Experts of a small language model: width 384.
Below are experts of layer 5 (counted from 0) of a mixture-of-experts language model. Rows are named router (the router's row for the expert), down (a neuron's output weights, with its number) and show model dimensions 192-383. Each number is 128 + 32 x the weight over its row's rms, rounded and kept within 0 to 255. Numbers have three digits each.
Before each expert's rows: "comes before" lists some tokens at least twice as common just after its tokens as in all text; "raises" lists some tokens whose logits its average output raises strongly, later layers aside. This comes from a sample of Wikipedia text that the model never trained on. Tokens count by the router's weight.

# expert 14
comes before: "\n", "|", "==", " The", "The", "==="
raises: "\n", ".", ",", ")", " in", " |"
router:184135061115142175110070127067130189127143102101181113121111169100079107133123070087135087143154139100136126147098082073088079137099113159112099083052074134134071107157136110134163196122162167118102101189116188119083132104110099176124135081088146130118139081131089139142117176103123130127093186125135089165098130162099135118155123096107120143159133092116133065146135109078151133106092132105120104087160049107083106168161148111149105094077120108116206089184110142053157098174150153119184121161119141116091127118182159131088112100171103130105146197107135148169176094129113115145
down0:144155132147141112125070087180125103060164142153158119183108098090161092125140086097149149163079166184089123153168108167092152139087117099142126182142102110123086163112161122106162123142088135102167137154161202087154141169169129148137104172088133140103138085080154128127087147093090160166140096146147133083120068124163136114087153119078118085200067139105115104158106069144153119153187109084029115183119185136128135122142122153158143128101132119167087163172106131135139134108103102129147103112125075156113167179159114109107179122087126108121141129094078125167153104102139109097
down1:080147147140127136173156114124155118113084167127141080111153133167114110164078129227147117177172119122134083180072153120143130169127118155105186125074143161105107133124153109159100132111133101090118164168097083118094171131155113139123111107161182108160131129196132172126170149177140163113118147131212071117097108151078129133130143193090125113173138141158185196086080141102115146089146120117180104158125153150066137145146102156110112098164112066174143096179119120149118197084106079130131138101150162154178118144128068213096082141164112165163123101103094150058152141116114107109
down2:087112116127162125121138124108094104164135100099111143076157148203066104111138147143180114139185070150142137163107120065107192140095107113110101135128110154122193166155056145129158084171131121088137117147093147124092141090119094140141139113138114115142156106185118088121090143079064140158129122146183139108155031143166177125159117133089050178117132156134095107110118144140016136123150128106174057109090148139145134087129199042113162106138077121134159104140129133103155185115149209059118128160161068149104114180105133160158080140057189118139065096141127160140124107133145083086
down3:129087079182109107150085099117093153103126123157102124149151139112118137122115206095116149170176159156137144105118121053026097124178113156138124101079141135129102161113160146166083173112064229129066106138147091113100078160178123063121119114152179181129166175154135134188177130111129072114201060160155145083191115101127116108182106140135177112165106110155105077097161165109107097204146145094139126144095137178137142110062115061179080112110146095107160193141112151123105139117104088140075135149102169139167124099144139130134136079159141076159166147190161124109129104102122140121
down4:066151171142095130097121113144088128136107112089140201067129106115183124152151155092103142120119107193153114158105150158116128099202092083139163130132085102104134143119109111204071074096075177158135089123063145113121116117085076062140100108184153134125149172163174137135109098136157094100129083171111133149109146159148052087167122127162082171102119164123089120126153115133145113154132153083099146207099108133104074108174174070139114162096159055139131152140153114113117199079128173048129137145160164120130167127100136143130151074139110071092077174162116147066093156138142092113
down5:084095113118091142173115091124145124080118132110106129145141106137087147128132156102072065148120146105115069083134119155071089141113102130129110051137115079175147148162187176127208140167098111109111156075170095146156108132082161152148186107152165160111120103135091204157134122144128143165160120056122173122114188110163172118151096110099148142093163103168166134096081149116139151175111129105138106164178104133123162109192129118131156072156125121103158147072083120120119125117146095088114158132162085148160118120134129153142169106087149167125140157144139182077148064122124121135
down6:142120174118113105106177126133141110144172135118159129095119169148127120117088143111122121102182144132096106178163107128085072137122162119150104129170152111172119107054084044157158139176124090091128085170181172092101092154137150106158135098149138110110132134156101085183135114177153172091125065111148109107174123129120202140111131159179133120072154103125146096077102136111106215144188159117181147200160110093150134058145145103126152129076117126116076182116130112083109115141161134142106100156076098141123146121130097154093106167138126145196111105113142118139159124106128134165
down7:144142118173084109112110137093158146100139139122135175151100138117143113111141179156151141093106097027136137164166157138116141102143059122137106109167121103137134124036080164121107133087075070129104202177147135104125126199148180099112111134158135164127093175209123110171102116141160191156233107110117110166093127079093119112121138132131100138114125090170152179110169147145109160160093149133148162150073102132170145143047116106147088117179109124139197151142153177106166140153133092104122131090082095165114100145128114164092116130114103161098147142198150116120190089142101159102
down8:161190172077139138101135160056138156124191086092137085176117083189138114125147117191114159107073150193116097160127105111127087070091152153103122098154118107134133120123118134166083123112109126120137102101153134099137167124198129122088120114067151135127137107076153115098108105168125124168129149131154211121191147088182144100076106161176049151092129082108195064099117184101132178167127092126077126142107118158132090133138189114121173151085060083113120144075129160204124146129161151102062110098153042132157145099156144102068116153106145122085107132071109178167111118108143156180
down9:109119108171160111114089176105123146151156098055123156163153095160168115138131119122106170087087147120108121131137167101101147144103134117104111176138129144160128095161093110144149121159134092128113159071146126044135123155120172167135179158090171112119090140166130108116124188092114132123088175154127119140139163190062163118079085163148146106159093151095166127152136185136161142164171166126122175153103161173145099127095164148157101195128152081147117171168086141056166096064180124067155106131186134127168082117114078097086113162113148167171115124187111104124149120176166131142
down10:166133123117089164159151121119131136174110121126124157102106139121087165143066130105152148157130138155093126143082181097116213123104136154183144120218091145153104182138182100112126128150172148112097092136108137134148120116115043147163119119133134157165196125195167108194162137116125086148143096149131138133130122070112119132092077107147113121198114108115106105107151139108139077107111124107192098188100139092111147117152086068102106156217164130140112131206142118115107113136171146145102086108194126161137103097130090095124113093075072104071167107104131086081101158105096140128
down11:110134137086149119062171148113096171109156074152111104149157114117142125168141153162153158127095133163101104117163116160179111127114136141158125134107166154122177154154130082084105127093178107121049169122197158127109187140127170164116147097149108153172125131090135137099151133130103150093108207184106097139108142101139149133126104212080097104152086143171197106149162231142123153144156108137136147169127184120135162158103125173119109134099097109130159184134134082111131107100130049106088162147126114150095131174092119071108115148128128137096165114098135120184140157126132168110
down12:153125103129093109144106170096120123097142136146128117128118114063152124131109140143073137135133179127150131112146151124129109155101122101139165143084124174105079133149102149075094169157120091141167179163080084216087185117155115126228101082121133132175173074128128170146166129109152095161117159085111100113187147098148108110130168103146158144172095122149103089075117129148161155124114174082147140060155201134096113119145107074102130123109176135147184139150141104091143150126120190135190173161118136129177136116140159092142104155162199211113135174109184117070120072147110084068
down13:117079087146153141089100149033161175145146175112157142133099075178055103088102091108099081173086119129153115159134101192170165096132108171110064113144096089106130131115139125145128113133145133113112121101129106126126132108178136153102140163183128156176143119188147073137130136099127092115179139137088028119147078165107077149137131093134096205104173115133190143104135169094137152095141096124160120164161143100085126103079119163130183140142178093119111135089196063124139151138088129128083175156177189138089132143089202151162129182147098113203122107184160182134156185112120086183
down14:142147173115077109099152145141113158114201111059166062132165152091161104165099133157116117144067143136180117116106116133135133121123087139129156062133084124152145122162077139141162135096095141077148133148174165118138128070125128095102089208128228121149076111143141157130076128140104079135130171128144113147133132129077170146144153103091140187138089115116129135151134143192132129223088119162164146126155121118160112139101157122082127121174153127189151166087089173135111114108051175107080111119090165122110130105123050144162086067139121151164191192114103133118120155156097121105
down15:135144168134120112126130196106141128159149150156108121111067109121196167140153113118075157147135144126138147116183176166173149139120114135108131142188145179110180123143155113137119109082093123095155175114132122115128197163114054141085156121110123138141088129187150126110122159116097114106137095117137106137137125091138164112080185122070097123075089166102128130137115175125146148087110124120101150128156103133129117208120169063158143147074083132120158097093105137147055146094142102091185101134171123085165156086169150159096076154166086128152165180125127095171121162092119091157
down16:190142114163126149154139132150211087139149090102080118174173131175147151114102102128135132131183100098140065129148083102131122127113154108076128123126141162097142127164119164103163067135178074126138105126156119133163097146127153159142173145149160148157118232137139107139159102116147161118065121141154163149106114128134159080122135148137118084156143096141124179154199141113132130152140156108143133111091158162026169184110157142167125175126152138130115066092095141137098075177126110069175157155122131053121166084120089113142186151074122229103173157116110184191131168177118111136
down17:145158128127146046159166089148134146101140141110145115205125107149077087124136107127168092133141131105166100125099115152119157108209141171113157159126156166130140105119121125130137098123122131170118081131174153173150129130181061163096160140097127120092134119135048145148169144098139087175092145083139099087108127153185107140109113122161099064080164118083134106112160091128169201150129137074139137124110110119115175126170154141138101118058114094106077181125166131185170138130072159103098099104143125086116143101118166126108147145125134165135086075184178157108159120094134145181
down18:110133156123166099125095108087134172141099135136131166114110125135106166138143097122103132073101094110108112125101087088165145161068154124093098153132113146132147085146129112102161061144150118120131159086105104135141176085094061124092117090134113183143101136104140153166095115152119134108079141142143149114143137119139113116113153127149109084246126131114155126130131151138167137137131151169128092078168120120121156119167162124075166110089122062159137110115168125160168124119146143132107137119113153109058097132135100071167119121135132188110137141042126164136131070155122130122
down19:150088126092162161111132116128092115127136089156107097117129116153127103114109165222097116109159108170121132120126136141122141070062088172109162127113078157152165137117122144125107165109121098117068158142081154084140182151119114130140197101125111157105107109149102085172116099082116138151116142119112117113091102091109224141153166106120154077127164143151137079172119117206163111131135069139164087088095129120124164078141100155122147120081128113156147074133177113129099127124190089109135112161093151094091067129114091206132143166073167169099159168140130132147168134122186153106
down20:117135142067120191127106127153194120117097136105090162138111142180120178098083141136070183105068104091125115138166141102064139133173135153167094140139151121159147138143099140165111146151170118138125166136106144153057156105190136127130122135124098167087122105130106129132133176140135168094155050123094112139110145123142173149138110076068121099090130168120100118197178156139141126091175136102164104132103208125204135123149118147124118090171206156152146087092116126123133154136138191078071179068129204118062155116090111140096178125118109162115137124112187130168085101123124161109
down21:091171130178113118107107064107108165110146162164099122092107123192159107209096191158084099154166121136135122166081103089082108162185107135080170132139101185142197133136098150090164121096141074122086157115180132118129089055145112108126063179146100104129124126132124148145116193174121141118121129109134156160160088110097068092128102113088175119141151121164130038095113152166115172130141115109159162117103133089127061112146156098161093116174150141122120103132143105082111204138088187118164100087156123139122150148130152085144088100118131149128096148112138148168170146127125133149
down22:106147105092134098123050115125148086153145081094167127079102154070096164140103136124137155135170102182049126148138102133143140119122159201118140106175100177122104181112070162114096171153113126095152108141145182119189065146098115124150091207081097128142145097160131098151131143136111072104105125111124104144126089088193106185124171095146198125214106112156103122112139138135126095108135080131119138149117131122160054112119176101144141109124140151074097132111168119123137127153108154195119119159110136115136206115124141092130065165104134119140116169159096126137134113149170092101
down23:111128083156141043126152142165124144155195147129158095159161108136150100143165136163139129172135120110147164149064107132133182158138146068110151055166183175199105104095211110078115125125107138154138128096148164164141177119113105133098131130164126145137111093106140139193140154144167081142168105151108165120157149108192154133072127106141118150142097160115109164119086130163129050150118111085123105101050107122098071153095134115155091136037033077160109132202049105156109150136075205164137104081183133197093084105124108074098129122143159130095103143138119118106024159088165098121
down24:109169142083143163144101113113133086127092098149110101124106139182120105176135116130102118168097076149141080170119133144127129100101123123201172178153110110106100096120141095078135129119164141108150135112172110138131118148202135096143148117131170091068194108083143104160100178127121177144081150135057122139150048125082163139136174115113183175155145124184128091182120108127123105099148137118096096128129086146103159112096118215082140124104129145078150147098141183098198101161184110143131114115107145138127129068185128158126130131150151108149141152157120085084130091144193099089
down25:144168130190129125132131110138077078126126141122088185163125109119138143186101148141125141112141111144110092086148192139126122163130167129109159174154119107120131129164119070177124089096113101127050140176119105106145126169133119117134126173110125106138129119145135095137080114160125109076091127117128061113135096096167129120118152108099174136037150120092135146105110124090103144151113102155120136089117176116132117135095193121090123159140116085157156134140131069116164111086161136135142112093156182155131134153134083188150101121121136156066120110128139121121139137161143142140
down26:163093155093138142146133107089111125177147082146117103132144141116090120115135120146173150104144161148120133145120120107137127127107098100149101116127099150081099085124136129140117141143154141172144140107180129183111118169147167109124146098135112109090133079148135097146071159107127121143129095111106165102118140107062112138116131176198150112052105076110149152109126099079119104052151125087171201122121130178159138070099113153134139164153131169125093112085101129130189134133123106131150120127125122130085132149175141120117137170149144072135156125117109154115086104147187085163
down27:123125078170134091165134089152140136153203182111113186077147129117178152143121105179107021080137100165141127095175156138132078192108129099151139147104175062110097136108163125115150152187138122126123123111146128150100150138126159157148187085097048161131144090136134046154162148166116172077060116076094163141140058111105126171094091047137132111155185095115119111110081078129137127166126128104122149186121140155143143169145130166113151171106107122098046141117157060189077125142165118209152140093139188135120156139158091106135145168100165135091115147164108125104101153125114153164
down28:127200105109110086229172096130129104162102118128126146072082127199094107140166102126106121124166129191140087138169076122132134109094145121164092140129070166064053166130147074120160188156126128100130116120076135180154137129091151153105108180118122074105172102112088081103167072183117107073117118084164139119146087147142070188126105153129102118120165137137105176122116094126105112119153132098137130083139154167153145103158098144122101127178109121102161104100176088149134095086106107145094076146106141148163136141194107157157139124086105146121150104123144108092182083136091119128
down29:108106092130157116094095066238194204128101098148015132156059089116158124134112127077133112186092142156054137095135137160158181112075140118114117096129120171145147133097138153091079126115190093147114119127118122101107153150061071126145099217165161119125213131132163161112138130102106166125089113137103113129093081160162158154150173132080082141073120140085172121162118170099074106150176137072074024137101126123138066148132111139080114099118118185118115106070106091121061118164126150117110075121198074129067139089137098136097122145146072157117130106083180155214076124102080141129
down30:143106129108109155127108144094077118144144079153184174163145141202109123125108120106164131116134093168095158182130139175141099130153126119099081107094064135106078121120089081120090226134090074094159147115107132160101097099159123081148138136138063156156168131118124088170072083194162161156087104162191166142175148103149055133089186146194125176121052125108109196112112081114123132164158123080058172105084123122130127067158095120133091079131123084156130159152129179108162132119145154142164130142123116120135117166158174165128142168148174112125119089050087141091085153149153102143
down31:127079204124121173094151166094122151098111153111130163120102146191137125123121182106170185140119133144126132162106187092114142141126074192102125143115128103150142097198037118177160137140205117159205129158128163156210075108090126103131099135116022159123133108189115133152148071115116129101121121105135147174165166094113143127133160122082140112108123122168098128147140135128103182171123191112122112093131143080161151119096130162123096126145126181107152085128128177127121196094120206076111134145134124151150124119127213088119135127058101144148208130152120147187139092064174146163
down32:129103145074109166144146106142109194130167170194109104199119113100098163159100085063106087139133144200133128147174133159088150199135139097146128108151128173104119136136107162104114144100096053133134099134076154112085104175166162139200147143125127119107060165178090158126142113125106115100101133083088128121146132110084157134140117161075156186117108123122149125113141106152158117122152134128074091190115116178126138199158071084103143109154104073129090143155158173132102098139121080045098085103062145129078155127131133149167158158093113130122158097133129158116175154134134094140
down33:144134169166125128115154125137175123122124131141157137121133093136129158082167129138130110095143159147091080095106170148137205108138086083216153133122172117132181093137062088110171121110119121145169085137158127166097170164167133102059175122144054087139067155143132081137142110089120117088120163124091154105151127151139193107093116081142154140152117094136085138108144127132126103145091153098143151118109142140201118130145163118093095150108116094108126126097108122212159122130109108117131157068153120086126067118103109134111189081114137098102100125155171109143105184155118134085
down34:128119146155107143133187143120151105176126117104109155166145126100087189116091091051109149128120113114147137139105144117061114149201136144140113129147138172125098113081135078166097099114167162141106134097183099130108127143131116035089068138129066163175108106138141116108148115116115131119161110118073148153132149135119158137170131174194163104111105075139115172159137132136100162122113123112155141128112126156126166176087099152119133112154046097126108133129098109098127102135124113104113052138102063158133116170144107133102150164133113096187123154089153142135146115136124127075